Weights of a small mixture-of-experts language model, trained from scratch on English Wikipedia: 14 layers.
Below are experts of layer 2 (counted from 0) of a mixture-of-experts language model. Rows are named up (a neuron's input weights, with its number) and show model dimensions 144-191. Each number is 128 + 32 x the weight over its row's rms, rounded and kept within 0 to 255. Numbers have three digits each.
Before each expert's rows: "mostly gets" lists some tokens that are sent to it at least half of the time. This comes from a sample of Wikipedia text that the model never trained on.

# expert 23
mostly gets: "\n", " age", " Owner", " education", " ago", " 1939"
up0:216123109176135097128162124090093121143146081146119143168112133182135167113138156144142114148114085134084092104144091086097125115125139103151176
up1:185120138107082078125166155122123144143148125122159191088128109127121124123104133107087152157143100087134137140088114124173118108138150049064167
up2:139151130088094158140173140122127160082112129177142113111107156117159132088111145019099132110120121153163117124138161103156087173143162116137113
up3:132125172083177107160170137173108188139093164120109065103146124147187164108125105138135138147153127079118077113104079154118158160141123150079108
up4:157126168144139173139114112111101161100118200112099130117126135139139160137128134100103197120180173052162110103093118124144126142123113132114125
up5:183095120156056111152132187087160121126134142133120188096077079215155085118099102105177123157142101111134098124099098197093136135131172098130094
up6:133146109123114113083093130091138171150108143140139165157139115139127121128135140146151117120126098219169147164159109113095132114112149150107110
up7:119157108170140108109079169117201148105113165172162191096098148152124083119175112148069131100131159107092078156145151108094089150174144096126142
up8:166117081156093125081158167131141192140059112142097152139158108082169158118138121125182108135123170097142114159100111137115140136112157143078126
up9:119169122107160141151126079095162144093114096154138154076102109052145139118096154147131179081154128216161128127165112113130125133122069122149145
up10:113142110152120131137132163175126123091133177167164095179166122147170137104168072136129102154101167123155142092089149106148177160157122088138140
up11:125092095159153128161106183138094119169051145129119154143122097102170130126177115077073111094179145189129167105101144101116156162164184132088093
up12:106111126097097173126128143147102079126129151133130133082068096151135114125105094161128169094147108178105159095132105196077052138135114101136054
up13:067080127173171151060173093126155113130105140077139161145130118154143136162101094058137161112125125152142178125134184118134115094113142090134160

# expert 35
mostly gets: " km", " at", " located", " ft", " near", " minutes"
up0:141114134071100114053091172100152140140157132124139121085127187112172111128118121120122137173133117119093176142003169095108113123089107146154126
up1:088120110116148171126136150084126172131109124132109229116132144130157136136118127140136171131163197144173123126085119142150123136117147067123114
up2:153108107110140113117077137067123138128123106111128147129181090159145122138149115141146126138102117128154111083120124073175113136161139108136110
up3:151144146160097100096151155104125102129090136089177167168177077133164125105109164110175134106117098207084169112117126152122082113110179150092095
up4:095151114108119134123155163164140098132041156093127126131126134162069159156151108131161121077149121091063162124087116062125106136118141138123155
up5:142116127105119114202122113152127077116131112096097121133107132132210120088096125142123144108101140103100085054132233109101092132094138182112109
up6:116110137138098120152141102107156186109065161171111064115104117122125159094130128126094122122153157154138145103087113144145118170063122094081108
up7:162143121134122140172120115111127109098153122143151080094172104154163135184198133115118140114166176081176110130062149175198101123149137062093118
up8:148117153138116129133106194102131172113121176116133108110114129093160176105083165128058108086123131107148145136127107185173053118034104158180195
up9:155086175067161098139129156135099083103039130089131118105136099080170169139098106127183151134083086135143165112143097101101169110064127106117124
up10:065090141143111096125102165085123123122139101160140096181163104159123148152143133043203186142104156134087158105108183120185158105137128081129148
up11:135183155101157116173135162106116111145117154169130136123125149194115089106110128114145128110106158072103125119113158132117127117111100167189103
up12:165200215094158101168170168117140139144124112145141138113170159126149065119208105120202183187112099176105163100113181075158104116118136168062088
up13:127145161111132114116095140120113087149131108121123124130130148091112165139077099106106137061117115130120153122142129144109088148106139089141165

# expert 1
mostly gets: " |", "|", " bout"
up0:136225100158143135074163084167103143099141155133084089168078166168130124100071147122194095123145077109141159083114133150141126138143133084131141
up1:101128137092098133124069138141184113135123135149123102138131128112114188115154144157125134143130161114169111134152112165093132164137140105127087
up2:121152132162129119100137080095093197109137127179111162189038153074177126175151135114107094125137102108167106116102132161111143077106132079139161
up3:099134140116167149116119073134159095126121166106197142120169121162118133133178175100108102108085131170143131038114164151129138147099136097070069
up4:097149110107161149139163130163111169050100113139129178135138119130135144120070119148176149170113116075185094139183128089118098136098129152142169
up5:174136139067132145136157109140103094155089108112129165110119118131136125101135177089180133096081102160185068134097146076129096087137109128068103
up6:206122132127090149110165126107131155132064122182149182144133122180108118142148129059117144121151154085103111144092114140147124135163119153180108
up7:173106115101128023138073129173152170135124135156130163134102096146175115066131123118116106071183151119110093065113146137140200147199107086139111
up8:121145139115115122114091138081122114107000123148175176113101139174148097133120154082147154141173126113150113119156134170114131094120121165199116
up9:136137108107160131167149196127142168129074104123119100093139116106129132086114150101147154129095160110094140108154108146094145149126107136052141
up10:102177146109096150137124065142099155093142167186125084127110135114139133093152107180177120105166167179059184116177199107167093122155161106121127
up11:100103115129071139158103121165103086115171109069095073118118117125102124152158085112168130101099137167082109161066138162159158093163191178114070
up12:149153169140148095127104125092161142154079134124166158155119198119144170132117118142106154086125181131139163103164102146120195112117113151085143
up13:157130120156096122116122066092189159132161177088072071148175186118166127137149155170150098087102120172141123138085130147148127167157113115106082

# expert 33
mostly gets: " 3,", " 4,", " 6,", " 5,", " 8,", " 18,"
up0:132138064093053106197098124115110142093124127196119115128123131128153123143146145113176076199130132082141084121118171087087072127104091146153175
up1:114167107128060071081179120126109103146140136089087147141149117136129089145097155134062097089124093106139127132112115118133097132119120167084069
up2:149125123079082084145103185100130077096116097153155084090110092156097082130105134148139194123124118112084161095118104113132103122181113115136100
up3:118118131156091169148092106127121147066117168121132066137122156153143102123120068115194110114091147099101109120101118121137114120163108136134143
up4:143133104081179102104181186109121107152120150037128147141126201147158116056158132153243091117133087080172124138148153108082156152125151131104147
up5:162088157095082105084083112096130097117139169133065114138157076098108182112085069119105150089152160123085159113104148080183137141099143116116134
up6:172119152141134140103207116094171136083102128128162138128126162108141116156103120159104221056117160134128091126105152115108095142089108111129178
up7:140114168111103151127171152136147184118116106180167152092153096091097123135108112144147106170135102162130137056118105093121078124089166119069126
up8:111129161104185107180168132098107169114081074202144170124120151117162156073132140075166107115092100134129081122100082179106119128123109108141161
up9:086130160128096133081191181155126110121122124154104134081093087149178199159153090096178152040072071139128129123148167092112177118151102094123146
up10:177142095124186114106146133133121113170130132185158157065137040146139150108094117072159174153158166133123087152073158190123096160109131171113138
up11:123077141077093169118071145156120124136086140108127123146168057117130116176138085122127127126113157098105154115181123103058104151149148178144124
up12:097136111128125116061115147092152090165124144155118122195175137197144102160050065101161129167152137115111166089116139117110128103139131120162141
up13:118072158096131130112105114159127108167103119149070108095125124134148204100130112164144166047142104134148214073115144112169163103108143163151088

# expert 4
mostly gets: ".", ").", "\".", ".\"", " However", " death"
up0:148112128086195101143175155146175171093086139127110223095106112162205132049165096097199119108147140114165140153133098119172178158130097138148128
up1:102114166104111155125155164119112162111072133184153130167116178142175119074086159187094154162153086103127116163139161131134145089144136152122091
up2:090118173175104129111093137075163128104133139150091146149110123132117139140092159182093141109159089128130141131095154164189131121129184186123139
up3:148168133091171127118124100066081161153136124065182140123155116152165118161142092135112116075168113103117106061103140090147118143115129114068088
up4:104075132092141094098170159171137078088089149116113216149097126154097113104090058118167197097182113169164137117093108074176126152115077094067136
up5:138088197150119179087096139120152110117157157086135122130199156095113142158116083149194098125135130118100087143092224134132162204102161108098111
up6:152115160152097094069090199142149125150086148106137108104084156053149167103117116135071097118135075090132106084115107134157145160160141137116107
up7:125160113181101147133150095159121184107103113166157142131158125124183118161092155131116091144149067179102122159148147082076121078164125137162100
up8:126085124171106105090095134107130107111154132130052192166157153072121117129114139106116114123200137134198072126115124161135164134071156138096130
up9:154131060160098107096143079175117152142124088084068135114109071101137125136107137157096131106146160116142149099110081073116132143149135094111109
up10:157143085162129064115191118140107149111153105121089111101146132107202143125084182060113083163124075126115121114129106129098144102085190131109110
up11:121057178101098109127140135101156100093085149149147164111078097114194131063107119159127213122109137105135157131149186067199131169110154175132128
up12:170109130156075081089086133117165112104121131114063126153108142117197090136143158106113101138133147094130135182098092072099149123149125103111118
up13:194182103103145089093078102087110089135137119110143184181161147100134147154135141127123096090161127098121077075082142081085165173129141073124078

# expert 14
mostly gets: "===", "==", " ==", " =", " ===", "===="
up0:127117111132188141159134118129233113142126110132196209052104112119159171111100072121093160145187137169118166128079091118123133145083079090167103
up1:118199131135107147113099166106160153105102121136131151087137129086083150123145155124102183133073128161126057141120102119054130141123086126140177
up2:151114091152124060175103155121166121073166130170105147124142206106138185181091167064109103132109138106148150099131171123126131110149170134138147
up3:117129157127099161123188145115140142093108145147093194145139115100162136137068138114159130137165131145156067107083141096173185155104151021154196
up4:124145147144089168080119151125138117122058171095098108074110085093126180129111049088125158171073120126000138099118098121087173128122118137145128
up5:094162134106144087127103153128116114067134102106156139080081119141168134154128119111067139089120145145120140098101191148116099112149126190121097
up6:143148112121082089162117114154116109106116165122161111066111135101116165109116138069171154132088153064107128149070160024148108138066143135111125
up7:154062119117138184132128207113189108130153078097097091076112131161182120151113128141152182074188194124133148130131123176134120086164137068134186
up8:143173147154150080141147088091150158146089098134085140198148076105141095123143083103106123098077157099116101144113105079087102134057102089114095
up9:181145157137117144165154070068144165155116132165058185071120157077148105044076167117169127120124115113153091109111076141115140143063111138046106
up10:139117171128124111081121111120124128163088103090117129116169113125140104151097129114110142126133169118136117103140124085068121118105131074148151
up11:153158090138102044132146133110114130142050193126100128125129127132168203113148063106171108141075153202103098114119146108106082188170147147082170
up12:109107149121146132147143170187097163152191113169112144170108143145099142111111121142136154129107139125151157132074131105167067115125145153158224
up13:114058148109147126061104095097122113130127102122120089158085096150220164125116143104097167138160105124114071145135126087089110114135100105157146

# expert 22
mostly gets: " Angeles", "le", "ie", "án", " Lee", "ine"
up0:124122123106114219143096078127141175103139193126159118154171174165134116157138052122179184100170179186154107090100127151152102178090127129126131
up1:101100182106138103129147066219108046053127144099148133139127073074173149095094084105125152079133140128124132116153101162152103138127083130129113
up2:092127139130114095085124148099119227090109130186138146117139104098173143110130109158176113124198127133132128130077192143115156114140077176104118
up3:099115159130138134103118102123191102088110155128161099156177120135139112100139052135148183159160114161147133152101145112153121164151133129130157
up4:113075170114132100154151162110099118100137127118144126077150180076136130125111139103211169147107167158151164134096115126175109165088189162120131
up5:113140128100128100131141166137072176175110090131083128143134118093218143145105128148148180113146150129065144140142134082166098099084132085137102
up6:133142141115050135155148126141133078130125163151077099106129124130107115112163093149146176140153165134111189095158114099170111106065152144128165
up7:116144129117134105155153190110151165098109097108106106106132123170162105106132161095091102098108139192122103076102113107103157086133155157075137
up8:100054136114155161133113197119122115104139125166137105123153106126065116105151090131070201139104137142133126148092128191168155132147141136125165
up9:148096154113138153163117121092098101150140151171122090134148113164075182124171130083116105120104158112133107108086079095114113142120203140100109
up10:063078098128128077119205165139158117143143145035147134172201122125131133160126128110158127125091140193115136146111075097109155164129165089153107
up11:149120135161072106082131117114158086150116128105152103125160140131171148166153174137128138110146140111171115093103161156124116140084097136088106
up12:095154107128088151097135127149124154142119098135128139157131105159203118131089114095115151162128139159120126114142184103148094118169132103160120
up13:097128192170087051132177136121141151152164181164196138122161090176247148119101131129094109107122112122156137096105149090167161160053175130134126

# expert 10
mostly gets: " well", "\n", "born", "Area", "There", "Source"
up0:132114128146098142145017107123143152122117142154140127125078136074179131027149061105086121114159175190180122119126111134113094181085130126135134
up1:084098188104143064136122170081172176160160097164164139143123108079121105108130132131137123081110138179092129130143076208125126137159136077181127
up2:171084143104081123088135117095154092149139147152130190104140135104116174072142094120142196164123160096111156121075103120170165129088107093101139
up3:110167148083151117109132091075140147100142163160098158038122136122133167131110078136114112133104128124122105076125119139133097197066144093117114
up4:126127157125138129165111164162135121094113104129060124179111176122106154137139144084172129122117148102150091127110129118068122112116145135111181
up5:134139126123157156151150167071133193120149124130131170131148114093126100139212159080127139135080084132152171109090130111126178129090110122120096
up6:187141168169122074105111118149096120107180134180140103104117164169146133157116122081083123119154162126119136103072138120085132123095084109067149
up7:133140069117117109111203110113150206098197103150138142089086157139131192145134143136144102132114125140150110116131108165098117124131197069094123
up8:132183140171114120132193127110137167134137060137093143160132170025175117094121144169162136172204075098097205165126150156067099106019140051124098
up9:145157127149083133060104131071177112079139177127130133123128121130118107170181123160134113138095106139157111114138153072159105106106159148079049
up10:126062108098146143124104134119129094136139151153163178146153173112112237084134092094110165112095162103137084149161137144098088140098163152129153
up11:124150139070117156120101146165121085079147107131173166170129104072139172131064112148119164143144101106101111089139134146136126123120132100156114
up12:200045138138115105088137098120184124080127196137188135110096153137175143098150078075155171084168120176109080110074116166149086148132108098164135
up13:138120096170130133096148153179173082127158099166081088143129140147127075128098126098129131129090137101094141068135121057085147107109183073129145

# expert 6
mostly gets: " after", " over", " until", " into", " since", " before"
up0:177132103132134143126062131124086114118086085128131124133121141136105137125169123128192102061086105119138154141123215127125104054107032156106121
up1:168123134121045076108104093127143148107157137120152090085138104135117125104142136108111098060082153076127162160118064141115117178149158107181130
up2:106111154164139152106078124184138101101095101147056122122145115205138137102182103142142143105133080172142136127163183080095099156150092133152145
up3:132103171078137145076097096104099136107171134150105117142110141127094076078148182103182139156084123150173081063134099117106100105097193132173156
up4:062134136137089135078160114127153096115133176135131083143064105185152100157156167138104148096186133133146141107132207131127105203126255128100094
up5:112127124171105124120100193128130125134171140165062101140136099151095143053148133113136085133140085127117159138098081159178141108132111070095131
up6:078137161175146110160119142151112066125091167116152117149105137146139147094185156146127138121043117086150157128174120067155103088119120152133130
up7:093095133106155126072158122088129100121127081085145167160127111085112130102136156180139098101135126177125121065153136161036138162066126145159180
up8:125077107173098150129137137100077137143137165162077095118057116130138142139086149136090116115101119173040056139164178142084148123110086137120155
up9:128192092117140180091165079109096100082147126149114133080129185114112121131092141136144125091109104136112161140135179100134116170089121127160160
up10:139107193169186126183108102156113154117169131134170172105117087174182096119050135077150162158150146130087120104100087192123198138106130076170130
up11:075103150158140117127187107113114140137111160112124078170112159147138167167086071134121115137109152104148096171116149152091182160139117145125176
up12:074090132137128153151112160101168090172167061105132111097144143161163138157077106089125091118123091192209078127096109116133113110166136108117175
up13:144110121081132091119095148124133126136131057128177121112140051160101157089122067094150146121106168131087089139156036059076136206175070082132200

# expert 12
mostly gets: "5", " 100", "1", "7", "3", " million"
up0:124094119084179101137127151101097169128106096109177148132072144126150158086104126130180142078154158104137140161107112101144137114106130121175152
up1:138160091114105097140073120077117088112135091127136127172092119178157099127121089126126121127120139147107068136173096161169146091132094206176066
up2:141130168075134106142135106076122068104164195086107125078085109142155155163118086110111151093120140154147137041099089105179082168102179138101132
up3:157117097109133121103066123131096116153081115148106163157088088120099108127094111113116180142127088122073152155156111092142081108168084094118183
up4:140137185082113164138076138112161162101143154110139090103068134086126137091155106171145108063113114136098103045106070171127130166140143164119122
up5:183078136174101119135080135077131189147058152113146133137102088107147129116143108111145143131084081117097137144159137123107116153077112181115051
up6:119126136105105168099142130104089145032161155061114157088106133127125160103091139123166101107137160174217129125153106133161111169078085132079093
up7:152143102106113064105151165071115179107117154145164086108155128116200153093158147129141115013092178161090172154071147056123098119108166101156158
up8:110029161124134102082093115078183136118134160109162135163144173156201084123129123072158134128074182168157103139104171100123145183126139128133058
up9:115124057115097069111110137115137082131027144135100131095109097059089116022167143187112165157126139117136152172107068120095130116088092130098121
up10:104142154091146146143094142122118116167196062097114118134130133138071091146122079149119153108129103147111097133153163093125088199115117115073114
up11:105101111108157070149109125156106117075104100100159152148105165071139097035082130106146136093115182177112178155105076120118142102081122201133160
up12:117124154095166053156141131115077059098111160115071135109120170157191139135103161178167162070143159145151159132052143138122152162082146099119168
up13:127125168139159117077163136145148158040148162153109115110109135137157153110184065109174166124156149158174113088107132106084085153103142058129167

# expert 29
mostly gets: "|---|---|", "|---|", "|---|---|---|", " ?", " Votes", " %"
up0:133114115112050083108032118172104141110089122169159098104108131208103123096118124104117166039114199145145122177131111081158083092139095131102136
up1:083099109165169126076148081151148106086136141117111163165117121061124163067113093093170165108123131154197143069111159119180130129089092105156126
up2:123086130105118141112080120151136028134116094105114186145083091042144146141102100174122087105134109123107078096107134165102130112125090115187106
up3:157149095096165125132083059203105161103122154117115132175157079143174121147073173164156109099116176108128144039149124091125106109150104088101080
up4:153156147139178126111129172126119143165134164170129131042172145110181094151142141155147127085156124109134126136095091109114083144089161087132078
up5:069087126088122149138134134145123116093111147104181100133070080164162088036130127124143118120134188161138139121156119177159162148132136138149139
up6:122139142121030067118133112162127155148126106075088078129128119104104130093085129074074081125083131137071122094108158100123105158164182122095191
up7:123130105114209091165146130170150152092146113157151183114166127143140135157085138114162150125118174074144154136122170101126115136113090120189155
up8:163147143085146082125156078114118154134101175112103150100154161151117114123127089121132144075088152107107078144109132170115065156113135093112154
up9:138135149085173112099131099205133130089145140156200148150114137135127115153149148175134132113158170116158119145096118132135137158179163096152121
up10:122103163120121072129140099126122144118137158102142128126124135221109129129142105127109160046181115099161090115101139151151136152091115113115106
up11:132195138156169070089113174090157121112120088166102116063122128179128152075107106106195108147083086133132184127080142140204087131165138180128107
up12:142184155142137135132129118133144169119112115149136121123189105167202108093121143149114098141118150142146086152081133098155129112081089037132118
up13:065157157084149129067136134089185138127091140114178147112091166104107123127103074116114191111091106202159071100130056118195124174127140101089085

# expert 25
mostly gets: " States", " 2013", " 2019", " York", " 2014", " 2010"
up0:131131161110150103084150136136100195040151222182102128067124112209147138129118168144129150089122110132102149140120120102126101102146134090100155
up1:186159086167139131121151110098121155070124117147104124125087154121151201112067153145119126080135116100158128107131128041147139106080131091104132
up2:090055099109133141166168130079107196088156133122103119122101113156154098114157151120147175167074153136142084111148103102165093162150147107071107
up3:082112141130052100079128120140107048112138177149109136106143085130102123040108086099188163102125113150102177127136151180134119100113123114159098
up4:210169095098103065135084084127107105126108181114117214137154131120121098149100127133103160116092116211135121193083134140159079100073120117089100
up5:118084087113120130156129116103095163140126122136103055108132089206170100120161077177145152154093109153145119118156131151168127162151113140117062
up6:081080107108108159142128088126069096140091096107092144161081131119084133121179126162142114132147151135128115218096093179150144102134092113132123
up7:111121094092153138117132139131069046123181108140151117161193130156114169144113134156156115085147119143149150142119131154122093135162099061099067
up8:143140176091135121136130146099097130129143153142234088125175129099170176139152153083098136117118150072155129148091148129119189098030126151136100
up9:170136136110121115144116153104125110142113129100138172141103174129163147149156166125178202153122140107124051151125099124092205108140166146078091
up10:133185139098123167082079112126121113069092131150159115066085091079126156082125145121109089081117092173122151095129155120139102154133103110143148
up11:123147087144116127100155149119177156097099094152158159158176119090103159087116076152112116108114138136124166121101119105148120180170138133159101
up12:123170201122145092121125094102144167028134150145139172175137161125128100078112128123101124047136078146175191097112069074145089100049121150122149
up13:077104166104118096124189171101127105164136129154099123129093155116110135144128101102211225132059131082148163078117171102173135149157149121104157

# expert 15
mostly gets: " States", " US", " Jr", " number", " MPC", " Michigan"
up0:090140164016109074156145135137204103105081117097121121117112089070111123078120146144101142111097132106122217172100174125071096123182105152099139
up1:104162154087096106106182096017135165120116147147104129109127185115153124195122117131115117176123081091199086162122118092160134191107127133175175
up2:130096110162189159138133146101127159090073131116141084137093117144125136180154117174166066122118124127185168136076100105145164150155135048110118
up3:094180113093157145099162117105096110121152129135125107149103109127103136111139125115106074088128114171157108154144124173145103125110146122146169
up4:156139122160182105165161135129152164071165121122095112171163133120142138082150118088191118094161104138178093151097171079144138146146116158183138
up5:147112185117149097135158184132168098124104182081132181139116169185093157161111153089128125110141121134113124087109126084112140128124133163091115
up6:130129130137111177120145149135117124110052168120148137149199159084152099134110144104102134118183145145189125155149179089113139188143127104110124
up7:087113127125122027050113177086125137118168158193118116142137183144063142094122162117115100103127157061144143115089160092115129136107140105095134
up8:090147109140094149096150160125177201139116145137059125123133094093151137180162140098158210146119132154176143127106096053131130140170108165109064
up9:118111177097146090116123111104133082097111140098143156105100153143120143098093128111138220128130126134078177116114144121105075134100131101117111
up10:131122140099136171159138163135133088144169193110200140097132076151119181122164166170182147135102119145152103100126089181120129144103106114136180
up11:175161160123055123097190123141080129166147109162141063111124162119203117148139123107119126121163067157125096101139143138158163162109142060074124
up12:089135101100148132166184131150063113132124137147130130118074155172111131132151136074108105128177125103134087127131099110131150086109100100134096
up13:170096114113137110138189127081091167067149113125052129128143184091183112059122116140196131137128158194124138126115117109127122155080170140132144

# expert 34
mostly gets: " been", " became", " made", " not", " being", " be"
up0:132168173100129113109069136122121129125128136156146113022108154207168203123075121152084146110183129182078096100159111140148117138137127091116109
up1:074180120131118136173139139178162087125128112115189145102076114184152160130072144112099151131067191108179099125152139140148093152149137086102127
up2:091129208119120127155192167120142071122165101155136119158103137115091146087063126126114156111096074110058093142128169102158079196116136162084156
up3:110138134164142154112150163082083134111164098157139152137107076075120141110142149153104141127090166118139144181158100103172123095115162080126125
up4:085117079136146087099092101124097129155081091092145111125090096136157115131143116123158136129129086169105190090074157210148099130129143118078133
up5:146107149116159107115154073085139098142127097160129113095178147127151137157243156131204150115132116088088173183112167123130134129189154086155171
up6:089104105093146118113144092127179132144132069115129157078098122058136108135120084113190123146145113095157149128096156111164121122078192089134190
up7:147117149092158115101068215122121122093200124148106088139140163178168095142112141132122167079126118149122101162137093218113104113110133171101167
up8:172150166140098141145133127144134085085179140153107109097083138085177098149075179057164163109155100179180133183099104074155135170115170161146142
up9:170160089144158138126110204115164118073124112127099090169156121121131138089130183130166107093139129123125046142135150077111079121074107184145044
up10:101159151159066136102142133096134110072153104126102162151137112101097144120147015079197154149041099139126163154114156118107163138124142075183182
up11:131065148187136158146124075077114153148112142174163075097143122198168181156126122103066139163153122181163098087143053097132154145116162158115098
up12:134088130106121137163140091139132107126071089130139161104123127134121149110156104067138150127092122111118130161099114086131126115163140132137177
up13:101140159128121119159141065128110082116165145072072095134145102093148161093119123116091160117115120129135126113169152192135128132143133130200149

# expert 19
mostly gets: ",", " and", " but", "),", "\",", " or"
up0:180140134147152113138158106110120105175102134109177169078099091136130094108093069157112184112212168097180120097167144138184135097116175141147145
up1:159157063192173108141111153142132108170110082113162124147090183150144094144171105115131097200171100099119135085094225135137110129142093111130117
up2:129109174140071069134182066151141157054111115097137133121115161119161105136119168086126130074127147126133091124163099122142096143165104173106108
up3:123145156136117170070093080129130084150091137096055153131093137123115120194186104161116109173157119094098098098152192145080151124169147175110054
up4:138123102113150119144234145110113131158134115149099144145181168136123160097124137119187148154110054175172108114152098070132106115087136190056153
up5:103137153112170128178061101104075143142115136204132093157103101121154144050163105117123141083140131083120076088113113193123141154129105078172132
up6:143123116109139109179171102167151084117127164122140113106152151115128117101053112149129162117189142109142066075159113109181111125133150159079111
up7:125146128084131120112171093141146072143122098138121115108125132127152122143172166104145053152153088140185119133111165135062085106107112093130125
up8:157099177130182182148128115096100182167132123121097104120104159090145125130104156146145127168118174135091127056068128093180121136081123158056099
up9:126187085084094120079154125119175128164097129071141117110163122131142130130113088106114152095103098074117153106073092168074137139129082079147102
up10:136237128115041119194126136153147188117124172069155074095119169092133138160123121119133084142184130178105158142130177036115136229107099107105113
up11:152160159148170172134125150134128127115063114106081107125128172113105145145087072129151110088145093141111147119158177126112148134103102191080123
up12:125190105091091126117211146157128169127110148091141201135143125089128152082113100140187121160108090129089183118157127154117121112074096143095126
up13:139124190116096158102139170137133149142165140199088121162123155133159128101196120133200245175131112102065149134122145134163144147117153100150135

# expert 27
mostly gets: "ing", "es", " wrote", "ity", "ling", "aged"
up0:064122128134169121116112143110149180114120185163173116067142123162162175100087049140196211131126140118148072112134068084163092155133091100103192
up1:139113208131126130122187175133042120153195096101131119129123146149098128102183135120138149101130163105124096112093102158146153138144165173102129
up2:098092134117154130110160075076117080075099115136128172114118112114111108141057150151101145107131131173117058128127098079149127122127146136064135
up3:132124179109056097075175176109120184050122108182081137144146172170147150152153097174150124063166162147085106138144112122137135144169113114095159
up4:137106128023149157164085147132134087118123124148158156128091094081112135124116120177151175130105125125065120192091109114143142116115070107125112
up5:163114111121107143097048073103122120121167116130136116092127153163149152106087145093127086115172183157151132097117087137134093111089011116116108
up6:109128184159161122146105091161063123065146148111092120096151083117161100101124141091213134128154157124126090122124124163122197143094135125130137
up7:141128113171111121104144130080151194131127139096112124120200134154144176166148115091140113112081160119114173122120133114118035077106179145167112
up8:101113091161081103136120122151113128143162129155163113148156167189165200096126061170118184087147124177131091022120133110128073198095120078137121
up9:122118101080134132135070141105187125121136182111151125040098131091147180130154071163135094124149145157129148134088173171126067105109139093135116
up10:131121119122177058144183147096192134139127131135103090161127173069166132097135063111161111075146157106131137149097171092143102121093152134135149
up11:083128150086121141123129102068112087138126172147070149104121122139117166127157062152112147142076118121137096074113098107146142176112096126119132
up12:129145117049156057133114120103120096078140159138096148109144193184157144151134088133117111067088086129143129133122055095106062105092182149179185
up13:075110197146144150086134153135182089046106134136095157140098133103170166068115127129081143125138133169145126111113108105168146148138121131147138